From a checkpoint of a small mixture-of-experts model trained on Wikipedia: 64 SwiGLU neurons an expert.
Below are experts of layer 5 (counted from 0) of a mixture-of-experts language model. Rows are named router (the router's row for the expert), gate (a neuron's input weights, with its number), up (a neuron's input weights, with its number), down (a neuron's output weights, with its number) and show model dimensions 128-191. Each number is 500 + 40 x the weight over its row's rms, rounded and kept within 0 to 999. Numbers have three digits each.
After each expert's rows: "comes after" lists some tokens at least twice as common just before its tokens as in all text; "comes before" lists some tokens at least twice as common just after its tokens as in all text. This comes from a sample of Wikipedia text that the model never trained on. Tokens count by the router's weight.

# expert 55
router:467457540578489587450519540494503514506519486522529453425515525588489425471536530550477480454453536499484468433526447524444613515542532491469439455495443603482520490505525524481481539468536568
gate0:479502448504476502526464505508483538509553452517499470469448458519481492504466533517612552559619482416472464446483502566440518569539514481563529482530447414532507440459544502541451535548473503
up0:495457467522498529542415485498491450484464419519487527520520549445534484459497481415481502497492503471442460550472503455393505490512564506527509504457499460473562507369542473492472520545470528
down0:545571485495487496469537544424533546500500552515538484562478542498469516540480525546488519543536508452505551481513529526483516489521465498538489549530450497517510484485469557571476499505475563
gate1:455549500562520500414543520518480558514489578515605627499557439494449459562490546593529450511558422423404475570424487526504441550485543535453479498516494418477463478503493466563510465441487500
up1:564440537526458521487521424513520486549439560514446562532508520482493489520414446459525500526536528464532493498522473494539466506475414454516423464515432493551451477509499523539535429513474513
down1:505478519453485553544585427487492473522495470565529514558432485506523485520483437537533490528520473493494465496444481516533534467443507509448491468512476360480567456464517498492510448510470444
gate2:566523457463485531511507495500517605482509458476522532485504443434424480424495546539655467481514525473500532554421520518475463511515487499484519495417578492534469529480478533517468459481560419
up2:543521448501432499437573504436470469522457462545417504484519466552445497491518492533506483393491513498527530466493487493438448415509504458506489452459450517485481450499560505529501493523490488
down2:518469497563505469519527431491531472518571502497454435517428504512496516426521506496409502528495501463483437446411492495479440515500566460565446514519501437429550556413545453527585511532461442
comes after: "\n", ".", " |", " =", " ==", "=="
comes before: "-", "\n", "|", "The", "In", "=="

# expert 25
router:476501458441452553507521524491503482476468484589471529514462498531463524490433486472454462486422518505509475552492561488576518411479429497509488474468526450539478553557480533475483476523463482
gate0:495486500535567443532501479470480492422488504563487474485528622469530496494507487566546479492517436478530496530446478476503486485500463493537557481508502486480477469451483552513497494496554434
up0:470507588483543441481518567543492452531472430514491548560481540465463505461557550500421453532442460419534474450489412557468389486451483525518475521515496539476525499531500543550474471448486515
down0:447499531492485588554437503476533450524530485489492588529496529453464528482523504502562528524546476554495527517538527493565454409518513529523441495474581480511423576509458517449548504531476535
gate1:500532541486400425518523519546515542506486506504430505503482481469508510518497507464510509513489455436516477463466446530483522576475426490525513517524440505545480469426549532562564508442504507
up1:458443490503546587505511504493511551480502531497450479452494495437474451471516594468532528555464505545534491528478503540543489508409521483516504494483478488479577553529472519469502496596508446
down1:498492482506490545542540475528569556469525519524416518499501499483475407495501484484434535542509499455549490529446505528535546527505521494545434519564446476505507506440414471466456505457494464
gate2:469442527501483499550514546490571454498564488468431503457464541450533516478478509483506480500447473379527537493488473516531511454574491472574516537472496424516495544472434504488551527433578515
up2:519528504500494517500525490446520481489485536469500534535473491441552498545517502480474528464586559425611501431583465446521448488508456414530416482494528474474475469476535521445510497454512535
down2:521585419458416439490578516482532516494485437474543517506474538433462562474508518453524431450394555484565481553448467488493522486496548507555504554460513462475476483481495469434505470504515492
comes after: " the", " The", "'s", " his", "The", " their"
comes before: " of", " in", " and", ".", " was", ","

# expert 62
router:542468483541474479479493522439543495586466488534536547529520558533544381468560505510494435483425474468517539474519519452502531468484537523470471426462535502483549476481503476550451395497460532
gate0:591471398535453459441420498537572474526462578471460539475527509497495507449517492559453522520511464455505469559495582525517499450385472566481539501447501424454579462517397492538516469517500499
up0:501499445490528457516475501567529519443544478500512599534497522483465480557502532521529510541511397547521531444555489434550496470477546524461470511556538434531440515434530500530534496527481517
down0:507487546507440536494450535525535488515435501522487506466514493514521528507586502470491559522498454404501496529494443569450528518495478533417566545549387577484609490494580487523443543437536495
gate1:504458514494485509502488477514525517453548513501520542534572548463470509559449524519498520452483563504517575518525487450509533524499479511475503563454451530475496509487486477515431515466429499
up1:524528507534553451523490454553528534514531475565529501507474501449551500527455585461419536466572515581456439469467490541526551428538583470500502509540456510599497517505452429552476508513500454
down1:452485447494491477489433516491547462449550448505448580493485524450453538461533474444494458508496602514490446524519447467455472528524461536460518475499485536503491496541566529453503513474537463
gate2:432484463585496426404500465465569463457404403481512440497542520480442489553609510565579566513565472480584497519429399508407508470478481564517514525490451507507529496510532518473444509551452480
up2:527483499459516508548541515541567426505531485563505456496448533520477489462412422438502442486458518504524428470563485497507465504550481513488524522455486446484546563487448492509543489512503555
down2:438487512489499442498487495551563488525512558453419423544558551462502449528528520513441504442598502516441500492511533459450489545484477504520485523530463492505477530534494489496507507500554523
comes after: " ", " 0", " 1", " 2", " —", "\""
comes before: " ", "\n", " 0", " 1", " 2", " 3"

# expert 88
router:416450542553497473494546549458568472497477542528539528533536464570535429494596525500457426449462488523479527459474496520532554538535535532423436391482554559528515447506470482539448503520495497
gate0:528531540496522385550484394513494521417516442415467511498516437508506491507505516543480483518512549435514441479549510507423464512571523534500531516550520437508551423543451514523481558438527515
up0:476539496455523484483599472492575548478502446455463441497537567511538513541511502504542455404528457578426528558551506553553470567466550515531522508442437500427530475550596535507496494489477558
down0:511488519538582555505525484409512490532498493431535511537536526544510511520506557469497555528464471543540466617520523490520537521502454466495551570545465494488459594617510498532508499564485534
gate1:465548498440518539502498544535508541428522456401597448486541562467542502495496504457540508529497507564459532454461501577518489492525554530530550507485555542448539457456474474569469502631440473
up1:472467520522530533587573467502455521497532458497594432471449522396521510444574488537544508495565537493496450485502409531482494487531498498614556524450440508447509497468491478471510532598517515
down1:528511471458430485472474490493476499494553574471439500520514498471455493518483503510534473508561400486577457541547501489555511474399447420469516440478524557569492502531465493500470470544520532
gate2:541495480611540496450560468518484495524545466552460454494473514499470532393521480545529521518519516507516580508507470564449466483491541556476481509462558530541460538450554522527531475403466436
up2:505461462459607576504450531563524409517461455488487526559488456545545501509523538487429459398531518413408497508435484517515514521531522467561525478515479545539527451508555548454491524530499590
down2:473508497441498478570459551450514510484513544468497554485539524484456459566511464442436575481461404465517523484419543458611556482492511458493463509577490475463546444487370526487492479513509541
comes after: " |", "|", " /", ":", " on", "°N"
comes before: " |", "°", ".5", ".8", "7", "5"

# expert 33
router:406449557463527507540505496435499483541491528479511488560555477518532426501565490500472445492461549522447523506543509513535483546480526475408474407502538508466518521558497515552474524479497528
gate0:475511474486534514480547468543428521480484455499453450525531495537443500481542585592529529481437458425502525506484497517505539487456503450503526511556529496462570585551494505454509524441512512
up0:486507516470468489499558563569528571539558528546485518490523486476456511605487509541537523507477541493584494455534453460565471497508500543499478530510499490473465541451532510563428448490541477
down0:525510505495539459426560483509415537538490516490571433506485457486518403555465498482520516500547466527541443508405516469459490557530468489489499498464494557507498512489544507548513522575536498
gate1:513549538476469465482545458432519516502544522515472458483549545434504509498564500479456518538532488504492560548530485465482508479470450465569503529436526398560527547533465460540467516518515542
up1:499499551546532500593491501466526536509491512488472465495439492512456467549490518598542433606524488533507572496487518506502454431517499563493512471536496476484512495492551547506572546464487537
down1:495493508514463493443456592470512534508415521524501454493446510455562468514482448553510513568509533504491494531444538510567514390429513536475478504492553501494529571521456466493560490502508461
gate2:506503469557484482548505489524492513521469503479529535515472432477501486463535507465573507528546516567425476489473444514454458492450521429525561574533484477438527435517497474462496469488518444
up2:459480498545516544396535500548518467526552415533510538456534474491480501553518517521530456478531450531522467495499528516494516524493574559450515516469488480543539497474457577471472469549479514
down2:514534487436392534525489466461520571480448522563481484471487492473498506447450456478501504467507505524448465466426444508512514447491526452476485464474523520501484469583488577540470506434431554
comes after: " |", "|", " MPC", " 3:", " ·", " did"
comes before: " |", "|", " km", " m", " JPL", "1"

# expert 12
router:514430480490483528479538425505561484548517552556514486535465474508484468447516504493465484498468487529511497442543529499509489444520532555469436451432555555463525507484464502542468536532566508
gate0:515459550526560546401513498498463518459502503568507456490431514429491520500503503517504485491517494567544499452533468474525449501474483464479450535543474474472438490519477507465528482537509488
up0:563481527571491520474498476485508525525486497525528463509390497472517507484452486414577522496427520463562533506576455481496505493550484589523467493478503581521551544579526522525461420495504468
down0:463511537561520493425504496486480423536520513491452489528546536453551553490547470510557470539501521518491453477473392481524494532478518527495454539529488558470500486522479486471505517587533509
gate1:456554487528512382493496425571489512455477449549487509479445422454501522472536517474446487449461498446511439453517480432479472458491533505493540517498485470506469456452419562499507478509478480
up1:476559552481445571514499504485490504473465529504478490506498531560520539553577448473505497499429538452446540504500503472431443502518430568525487490468515509461624523507460526522575510486537534
down1:495458471490410510582507466504546542517517569518478513578500477487505595505521538511547467458515447546445567540476499497504484462536502486507451480505529466507533514493513476497555501512498526
gate2:578445502475483533552433551494519502554526476469549430480473490479479465522453505443505477534519494553450472469518519502475530455410537431551556486508552446515514507398489428451520516536450576
up2:510575513509542508499526514455523510484487598510555523541546476464550499520570488562583499539473467498516445520468492505500430527495478490489476497410442527486479491562632553457452524403479466
down2:583537475434495515476393460499580527517455493548438589444474539471492481509453526488447507518495539487534511508500486453511462520462513498490497452524473490459451455489493504489442484470455487
comes after: "|", " the", " (19", " in", " May", " October"
comes before: " |", " be", " –", "),", " was", ":"

# expert 4
router:467487510571440487510511518472485534531456523517535519491455550520512457465515461488459437458540514447433490493494526458552502528486582485465471474488500565467549477499504550546484473479498587
gate0:522515510553500443515537431579492527462455502528520447575479557464535566514543477497538506494544537442505501553516459477452473516505487517514483576573549488501472512477530524522462508526519519
up0:485505468568527482561609445496538506514539519459545452506452491484481521518504476531559487483473502504481488489539579551474590495515545614508515540527491530548473595553498523492497464490503432
down0:440525510522516505498482406403509483569484470521485504504511514523525466463527535535538568500530459502499553513567533436500515529516549456544544455425522553515480426439517498565420566489498502
gate1:445531503513560539474502581470486477475555539501440523441436506477518522522554494452535488495575527486573506499517446498465441580488440495501444501476479570390527472533501496459380523498464507
up1:440534477523453437435495541541493478469534401461450489506517466482569525591475565498553479504501456546464490513515377492474506503499496476459475564539511468489518474508501484507446536474508493
down1:503509530445477480576471472472520471599568462452464543553523466479434426456455508505516527477493496488553496532504519483526486555499460526570470559485523508543525577387542489447495459520463477
gate2:524520450526464560474460492450460522457514518560445488500481538502460520472405402518533514436492503523451514440460475531467531442519481520555466487438534559502483547516452558456552479472480500
up2:563505563491484473449511502483532465527518523503515517522478492465442524463445575528538564509488495607499523465525464496457500464514568478502517526525460487421483565532429437486494490485542432
down2:496536437585436534484465466488502522500522490500523478485503500501603535433465490494501538506486521580495472485464538547471503465448543455444451546471475566432473522535539566507483485513581603
comes after: " to", " was", " he", " and", " also", " He"
comes before: " the", " by", " to", " in", " a", " that"

# expert 5
router:521537485484541476487509491577470483457526489462459473449465534484473643491488485468525620540553424451521552510468496460491472531523490448566553485499501530477501491446496484441512499529503506
gate0:482502518496530482511498490475484495525453414515422520480519496528507521427530455504498487495424450489490471553472546502519543467538540491513474469525478496539476464484518549439441477541505473
up0:543523552547445470562484533536499547508484438420562568468527494498512475512495550565549484495506475502479525451511424550458530508482498500549480503483435492487449498561487581529521491526445476
down0:431410490495476498475567498475520510409476489477481529518476472426521429431477536535508479457497493503518494542465519430542494475546442514465505519515529498507428514542499511508459491502525512
gate1:526485535527482483480476479562520409509503487456510522537547479488480532513486520488474527444481543419503439430500478570523583503472510482483527496535504436548474490425465520562496469430519567
up1:457612453561522556575570453510503473492486590513515470497542401483516513544530525502505501451572488408504556536487516482457502515472476525420519526488470500527495465518533565536498501599464538
down1:419503480512473536530561530531558469552525433441518473523447589540430575509503480464487519567487413441500618455469520524540575450506453463552526555452516501441532580554462502536484514496445480
gate2:451575504470544502483502451471395473532419474522562479476501448532619453508410509544513566460483541497522503477576452516486536517507536478464498477448480505482502520500513552539493510549477512
up2:516558457506543492571474452531477530504564466494503491520468389500505493496454440491597480506543438531548387531478507550492543468508460536525551450434549541517530481482472449470502453527518506
down2:441536513497515514457490446518459525556518466495600531517498461507587542481416466579496521540474531605477573506476457489491455478538535476478557438452488492509508475414555454574547559479501454
comes after: " of", " to", ".", " with", " that", " for"
comes before: " the", " a", " new", " first", " his", " this"

# expert 23
router:476513516537493546470483522462503513431511507543478480515500483606488445472501524483461470460536536529533534475480482507513536480493489462474465478480517496491490508535545521518513512479508538
gate0:463516402469458562530548445525482570507486460487461608496449490548510485453522474484476483499558508419505572482550488517464485549467475483547539524506502486481517463464517550461585502492466554
up0:541484493522507485463465408506534495484444563484455470524494475489495501512440450562489520477460450549454380441511553415582488442589518458513451470536560451469478496498572582424449460490541518
down0:534520422492502542522506490485555424539543514540528483536460499467456475541548552430479519482471460461527526477510509523524504448437567498524552518608506549457490505489428493446523468580460492
gate1:507424418490560557549439564502489482486523490494486499503476446466535530564471563522563506557513514506547520491518557523498483513457488466550547453452512457563487522497449431448523487461511517
up1:448451469493502494571534452520374525515469506428500468497495516471477468513546508501503489463460514509473445571464438505474499562477499434439506528443534485476599517571563474558541484522526519
down1:487520483514476499524511503518505546507499509509447538506522528506494427429507525485473481493523509469497525524509502528527549563549551484552555390522483455399592508463527494476449501551524554
gate2:599463504517506515512481457460507439552497498501503534533473532558488511467548458511567565479540447343442552524468546493491495633524483482420460561483500477520465482507562540524459494514498539
up2:510463484540531537459427540504439423515544462387531493514578510509491541484479528457458527503539539470453500496437524550430489487453541510511572542498502528480501481487570518520529491463516532
down2:473442471586488555521497516459481602612476476597514547505496501523551516483520517504445522449531473554464496508492520505445508454502561521431483420524521557555429500547490541472531447527480533
comes after: "\n", " |", " ==", "==", ".", "==="
comes before: "|", "\n", "The", "-", "In", "=="

# expert 43
router:510395542548524453466563482458541466447447504511491462576515483539541445495580474511471470440416476554430483493515515503512481544576459491456484430445504501479513495478444516533500496420446555
gate0:467454532550491483504496507451508447483510546458466496487543500495538486464449506511503541475520483514513570455557488491530411494565495431484563538466480512558477546538413499518467551489545477
up0:471452598465537552525539505492499489485449437544439544495513526572519467513561574507469466540523491541565525547564436471505495500490507551520560494457551519428488495499449536476554527581504497
down0:476515469488517570560526420501519521492452508491510469504516462534549563522499518496509435559459519561589521482519531482452480469516467550459479448406461550451472478485511488422476558490510538
gate1:528490442530546548494498474566532497437478482443510506506405481540526534470538539470470532492546491419526570500592458394510426463530502413487511522479520484476439496512519487510467543427497518
up1:466460446471494499517474532535465564526501509435557567549457528452490529478527569456531531506461563506467432542535616456514544512575545510572471495512550509507542533495578577423532571480493458
down1:435513486544527453459444463537469441498500469476497494445523502454572527509492451486550470516538478575528516511518521496544489523517447451484590501510416477415498518499546489522535429524454523
gate2:468518444526487467481480525580509591399489508501450456548544505494466504434542526556484488525510491472491501443468510528518489511445500503545485540461443470485465524451504514478475471496433416
up2:480552488459498470503514460507541496451493485523517481478481556518496520541483398457465583401439514538488555534488536462545485487505454405487506443483536504520557454441542435488460554458438437
down2:460498576492478525510558473610475475505443455521472521444546459540469463517472414501482473439493535492419492427447506495505506464476507435452499499474494517481555519594498468608550483536421403
comes after: " |", "|", "-", " a", "==", "==See"
comes before: " |", " of", "\n", ":", " in", " =="

# expert 27
router:489468511537548550488514504427453491480502475575496506463514492554490426482492557504413501502531524494548473521528441558508526482521472527443469483466491483422510483513538535515528486425486562
gate0:469459558428502502505522438520544531518489546655474488519508519505454513484502505547485524499511510490568481458497486456539553518426513504498585576521484417547511463524489530478523488475476484
up0:434503502568541512438483451458454479483436529520447462495500430432550502511445501504482528498520528507494564530531486450529517505529457471545505467483534482550529479565572473521434498475478445
down0:507527565566594456492516587488468541541487548516498554470487505526473542524537494548468537503501584455505554457473464505405412498568525570518450536454453514484504490481544575531494491491466528
gate1:455482444476540565505566514540512468488431542457448490512525505490460528503495506534475483512574510504542429473492558507504520484418426475392486501476482519536547482513472519486445500428538518
up1:542563486544444532417480451466560540531464462417483503487512527404487509472522476563508493449537443566462548440534539430434598497575534575496540492533502474503485451534480443556498506517440473
down1:481602528473485554472532556479491437459517520508492483455447531527479471472536523496529480544469489546531492493560546549461490485503379504459531474449525523476482515487483561483398446544487537
gate2:501481524464566493496497530544529527457499565525413500491612465456482509533410472443536548434457565457530519497444492520534515518444465515474485561555447562501499509490546528452458520350573523
up2:414545566413485531595538515503423487512458463546490526443437470519491528451503513493479463463454528545434407465512479450481489521652460517508488477510456523521575455461556505518485508565446506
down2:573493537482522493509510527543528434565450614475468465486497474513539547528519480474594499551468494474444510489513465623461445509543556536486374543499557524522388450457583455534471501482449459
comes after: "\n", " |", "===", "==", ")", "."
comes before: "|", "-", "The", "\n", "In", "=="

# expert 52
router:442506572470483513497507549491512532489501491543515500495466472503444413494572484432452474455424483547455443478453467530497583433485490501437478471480555512499414496480512472557439497546521523
gate0:467445574479543485477557500515524483425547357561578524432455476534567479498418519509454461422494494530495496487406497537440524485503578502485551479492567480456537557425474530462466546539515523
up0:473461454510521532519568513503562468514508504522568481503550471492480500460508511489563417514451505488483523491520487515527501594606444587544511547478489521442571485553418599548532469493490496
down0:480592494498527533455501460468465558479498528494467493480521473474411535450445515533481571533485517567479505444471478452483506570434472506554489520538505511439490503538503514447511479485520532
gate1:448549457498581547499431416507510514421509517529487472449523494544446557426518528456406492529470572464452485576507566462484506486529489415460578492538542470504435472478444512539473496482472477
up1:483429505528510466570511389526458528435476478511520566561557408528443480525643499472505506465506526472543387485555463553521467552485539454504490427462492520531550474519475554462443535496465502
down1:376434455528456510586462527489534454532553517523500485509581535562547451515475472515555504475519547444486542489476579486475546478415500474499464480466511471480525507501478526529510481449531486
gate2:501510424512481502422493483552458458484600521472540523439522412474490488511509488524489434489538565471569512408519434547505539483443524488523502522484481516451512489519511468496486546567498554
up2:542481495504510493443531475496590467451576476427539454544484489538502528581499500543482473455540494576557504466500461506477444568477591524464558430450428548507547519536508467541549600422481490
down2:470520492447512467509474481504447504457555516485534509553508468565437493542497481524511495489542460545517466487474509470453443540472530563526512597566477470508529446541504505491496455424448508
comes after: " the", " a", " The", "'s", " his", " an"
comes before: " of", " in", " to", " and", " for", "."

# expert 69
router:436448540562496519477481534431494458533535465507522498524576511521529402459570529506497451470477485522517468482602470468508519548515493543441442415414526570440516513506510471532484432492529598
gate0:543463486540558502519460477508492525495442484453519507423533516503571495447503474547466550472445546463495532439452503477547501464562531537495507539548478519482505509477504504495444476508505499
up0:533513499498529530483440458544506561526503520485425513496478537485536493542445471506490492520500483532496479430547492535446570512500504456523578470469533465537461458519542571486421464427515531
down0:559463499443512482525537501502477495525484501552517435542471505532570529445514510467541434470506397533485437451536426504497412507586401523511478519539475496495457539500436469572496495459479473
gate1:480457498506524508457414546522487465583521511420515564456546466454445495444536495491510549448544452522542490473528425535451487455451523483471537508452521516484510486524517547498502487522478483
up1:480503509555493482465512491572519474483488476540522457487492503517495506530443441448509559603562445466513532564481542523470436474520481480461496512495546540489514540466528473534514485546492557
down1:580517535501440505491517510506442494417537477528524423450530448572499459431539488556544497499532470542496442539546468469511501484536438523473479544445466526522515529476502471518514605423536566
gate2:454459544488530505437503538507448493562499399550533472490455435468559569534513530517492480525632464479542514539463469457453508528471472424542514491545467465483543500526405501529447569545531571
up2:483510526471542532513559491483583536496488479458540524506548523500416518473494516542474431516514493571487536557518543469500440511494473440541487499504571458513454531458496476498562467569520522
down2:516435498547469434512496460574499471551473453462549496566468522509566565497450549477396489509532441506482486448546482434554519565461491465474532474508502518457468510519551493498491480478428450
comes after: " |", ".", " =", ")", "s.", ")."
comes before: "-", "|", "\n", " -", "|---|---|---|---|", "|---|---|---|---|---|---|"

# expert 85
router:488401558547471498477519528476521476546486512491481534514530524518512398484559488508461430449378506502519478454518517520529581460518546540441498389447550435450540499505521489528528477490478502
gate0:442423501472467473479463562503442529504486454483469488499529487475548509390545449533447569519537504531468510472508468435559520503532517510478540530513422405448477533556489495435449480565467504
up0:449525503493482487504500522456462431477485503582461534540497472406614458495524492488500537462500471476482416474476537529526553532440531520445445475468456451504497554510455495526496529526464492
down0:470446506463536538469523551488470511580475479413459565518539553558479449604508457533498470497426485560503535465534566488481558487522536455523468488518505502471541498495511467541489477480486572
gate1:521482507459526520561499452557457525524502485457451444446479458461487538520521479464476557534563444520506505470471478503466500482469483467517516522494525450445563560470494520567487486480465512
up1:487532453458512572482551502408557474451431534490521518462507535426523523503508460536493477498462456442519512482556545438459465493554489486487430567535468514478498537543550454487559483513526481
down1:523581437522545490462503506485499431537504529528434582552585466515596477440494446514453491486490470453518532461448508510515515367469473511517530475516556514507468471493492493522519464493476517
gate2:466484501456554509536528526441523505490478554531458427521517526518584477489473522547525505477477447491529513485479386612547496552447406554470551548562490501480571481457518449467471460534451518
up2:469540539469539531489493461498539506447554521439428572462499542459487457506487504483468482508510481530557508502508509490452452527502522410496526582490460455558482542537530500494443468469553502
down2:457458494478496468552460520543527556505471555516456477435468560522519513503474532540516582638515518488461501499509486513525552458510451495535502553504476571539552450466500453487536572492537525
comes after: " ", " 0", " —", " 1", ")", " %"
comes before: "\n", " ", " 0", " —", " 1", " %"

# expert 53
router:481411539529477478541548459466495484559516536568529587541508509524555423488503494451521454485456558555473548422531495482540558510547554539487456450472562576488507475499524504541491533496487513
gate0:554541535548416493498418515503416526494457493465405539438459490572547475510529538468517536553472533485506575493506553507474516482573563515540506521540492516463508470433499515498522545452524505
up0:501479492471429435465427523563553508506567491450469590494520513488484507473471507459516565479576548492514533452481440544510511497548370506508430442501470519464491483501560495480524471469552493
down0:517458530540453456513464384515471492508476549500477554455478487480525407401473537466464502533542554541520474438544480514467545505561510568430476572557471481502537491482559524535533498500541436
gate1:479426502438479510511555414504482505536532497507524495476505507472471526503482516443513494587420480557487526479499508469524510545468544428584534507572568468482512481434514463475515540559506439
up1:477558395501512473429565532486465472490429502543517481502534463524472503476553490543447503473500540515517513461470547550545509444499528543545499467463456467430488581468436552476473546472484413
down1:504514496503464573504511488473469459550459468526500464492466547464525486595498439481537509484474443505492568504398568523503492542542495556457455501540514495519558548484429521557476540427469441
gate2:602479487452460494518487445520488572524503495529603520506414527538467466481507531477507500514544461494521498426488513466510496501552517528534592474552480513533514486560470486557545494504495556
up2:505540521479492542577511510505431550456492504526531492545487459505540523476574492553503438423486496455515497612477455601500568500472469532490481471532530520465483487485517417501541469482451443
down2:518613469481513488528486512499508542464472532497441467506508502567440520453584445426564537478448477454592546519508544456534559474508463506536484532461490501479462503402502447422507511493531517
comes after: " |", " ", "|", " /"
comes before: " |", " ", " /"

# expert 24
router:465519497544562510474542553431511543530452487502488513482542496472522443463591488515494505448472404464521447408505471504490485563477524512431541489465510439433557503520546547535526467541509531
gate0:534511533487578430534476575526542484503508440462466492487527494537465559437585537455468473478421520538535481494503487460497457501434514539502451544515430477507541491451439532525476543529490434
up0:576436541502529513427473486472536545491512579453470461513455510496558508543478419464457544491520471414477551564515537472467498471494468487538464441480514479505539525536504478490550520484549478
down0:496497509443507533491531468454488493502531488471506491564523583379489549552564404474475523507511506490529433523455454582422499480525473464497497452538471549562476547443438516495462533526507375
gate1:494534466452476454516483487484595506537536452461512516488538555536518536497485546484463532445527501522549497506553502474550478443496459488491526577506505437478469594509501507488518525521510490
up1:536576549479426439417434438414561524449544481476496520495442534479473523502412508463448569505513517465404358587526553422507465492495490442469484490464525520570514504488561563465536448514445434
down1:454472542513441545517462509497579461547430434494463449538485499458525526491499485412503445549473529489518434458546492510527449531519495517525484553538445402461601483495438515606555431471468499
gate2:510607473489516458499408468487511528487484474556484479534470530476519512439440584488503517535508432507513478496567563527421564487435479550481541535511494532543480560504463438478527508505553478
up2:476561512546498525420484516491500505523478464524476541446450538503511507551465475494573473544466528540545539454492510468533475536445445488491500479562528558433548489447521531493461521518534543
down2:460446489443540514494499525533465501504510501472546568475431523490542491534492588521543396480453532472505564469483484531438507521525551506513562488477447501461508440508442446506447516515526490
comes after: "\n", "\n ", "\"", " Succeeded", " Preceded", " DF"
comes before: " The", "\n", " In", " He", " It", " A"

# expert 1
router:496467542586459522445480506422523517561470526558535536666490490485480479472553538493523502417435494534500553546524506531531556513458514527475507421434566537530526487497497525568460497470503447
gate0:506576572574492491469480471505465528487461506495403439486441509488555525422507560487444501415417473486458517451511515570537514488468520504492549527477441461555452491508499433499513554455486503
up0:487532594469461512544443488486505468480496443505452512517516484548534529558491519457487535462500492490414441489558478505496502531531444464481520519559558477453514461450494511492524497454496557
down0:515464445478558530432483497532474483519577526543515540513481493476573419536532466493540426484537518460445541442512516508498447469546581465421466448514476554509497454479484583439483511563541554
gate1:537449435495542498461506457493433507551485523573474565542510453580537564496469460534538552489469526469570439419535417509503523506463540488601481553507458522462490514558465524496524474470518514
up1:465477535481507567438572462524576496461491482448526523468498489437485505471530490496370528487453487533452495543547567454472499519516501549491559527439447482538480488477508418532388505519515495
down1:544508523428489444495538561502482505471464483453523498479457462483543453599461464449436472513578537531535484490499523391527523521471480436462500476506535454566435493517515446486443393523509566
gate2:474473454553508560457496524486533496482489538510485527478519506486539527419524476530490556476517493454526496500505514559538422497443430540525592529516493410557506492488498525508510521532527512
up2:474487466484459419565450536466515495476523544483451525464483538538448493432517490427505508531500545510488443534462483503519515482550538462430505577442586496525490480557564443514558474454512511
down2:476493468506575400498525423573505488493458530405443539495490483510439511585533492460496465523538525495511537490503497453424486505504506516499492492494459479485504521511534454386535470546468499
comes after: "\n", "|", " =", "-", " (19", "==See"
comes before: "\n", " been", " •", " to", " also==", "–19"

# expert 63
router:509534479480522460474544478492475496535547517512479560532459472446526504460552534528519518509453505485477511436509510528542531533489506553421452425536520510474514471535542518484466533469440512
gate0:446564543462572519565462503491517494537514451470477536449536461497535550551490496570507570480453566458551466537502502514502423434524477451523506550529467465568474473421482527415437572487481429
up0:376534483549478479519509470476497539464515546477520561498436447507527518459511475538497568499499440571522477498550444512533466510488604540417464473576457422536445508533517547395428518511469483
down0:412510546496495430497551530496452474460414519486532523523474431402466561510509462468459487476513483481529487436580446561549579435510516515437418455423551472558548510447534478566458470523488456
gate1:537600460466503502429471488533499441495468468459456511497479566521517523484516557553548516472475525488452541466484473511479471509492493528482460508514484435502486556545425577424510517494451539
up1:435522533482452458463525542465494512567479596486498549512608553493476539503539479556478435487489503459504456498643516520520432574460485543415538513530485513518481541525505534508482482489506504
down1:526472522536500524515524491570534471424552563488488522514523504466556518446540517503494475431492495496472492452499594437513480427545559452523497480497504498498538534497475495544532486434447471
gate2:500497437454508512551507408509521425491441489397460513483475492499521511600448521477511544517590477472519482492491489455476469546457543481501525513531494478458388468519521497521465553531462507
up2:525482487522511497491469508476438463590495493445550471528572480516495497474556521601564490498516515586502495572508491528550469531456535480426560522466573507545502520546524490447502568535502505
down2:451470505488509452472525475457463491484482520490513506536465567498528518493513570566530501531449489495498535562491526469552456515479530446505507473519485498503523448502472477504501488563528514
comes after: " |", "|", " ", " as", " 0", " New"
comes before: " |", "ian", " who", "ate", " Conservative", "ated"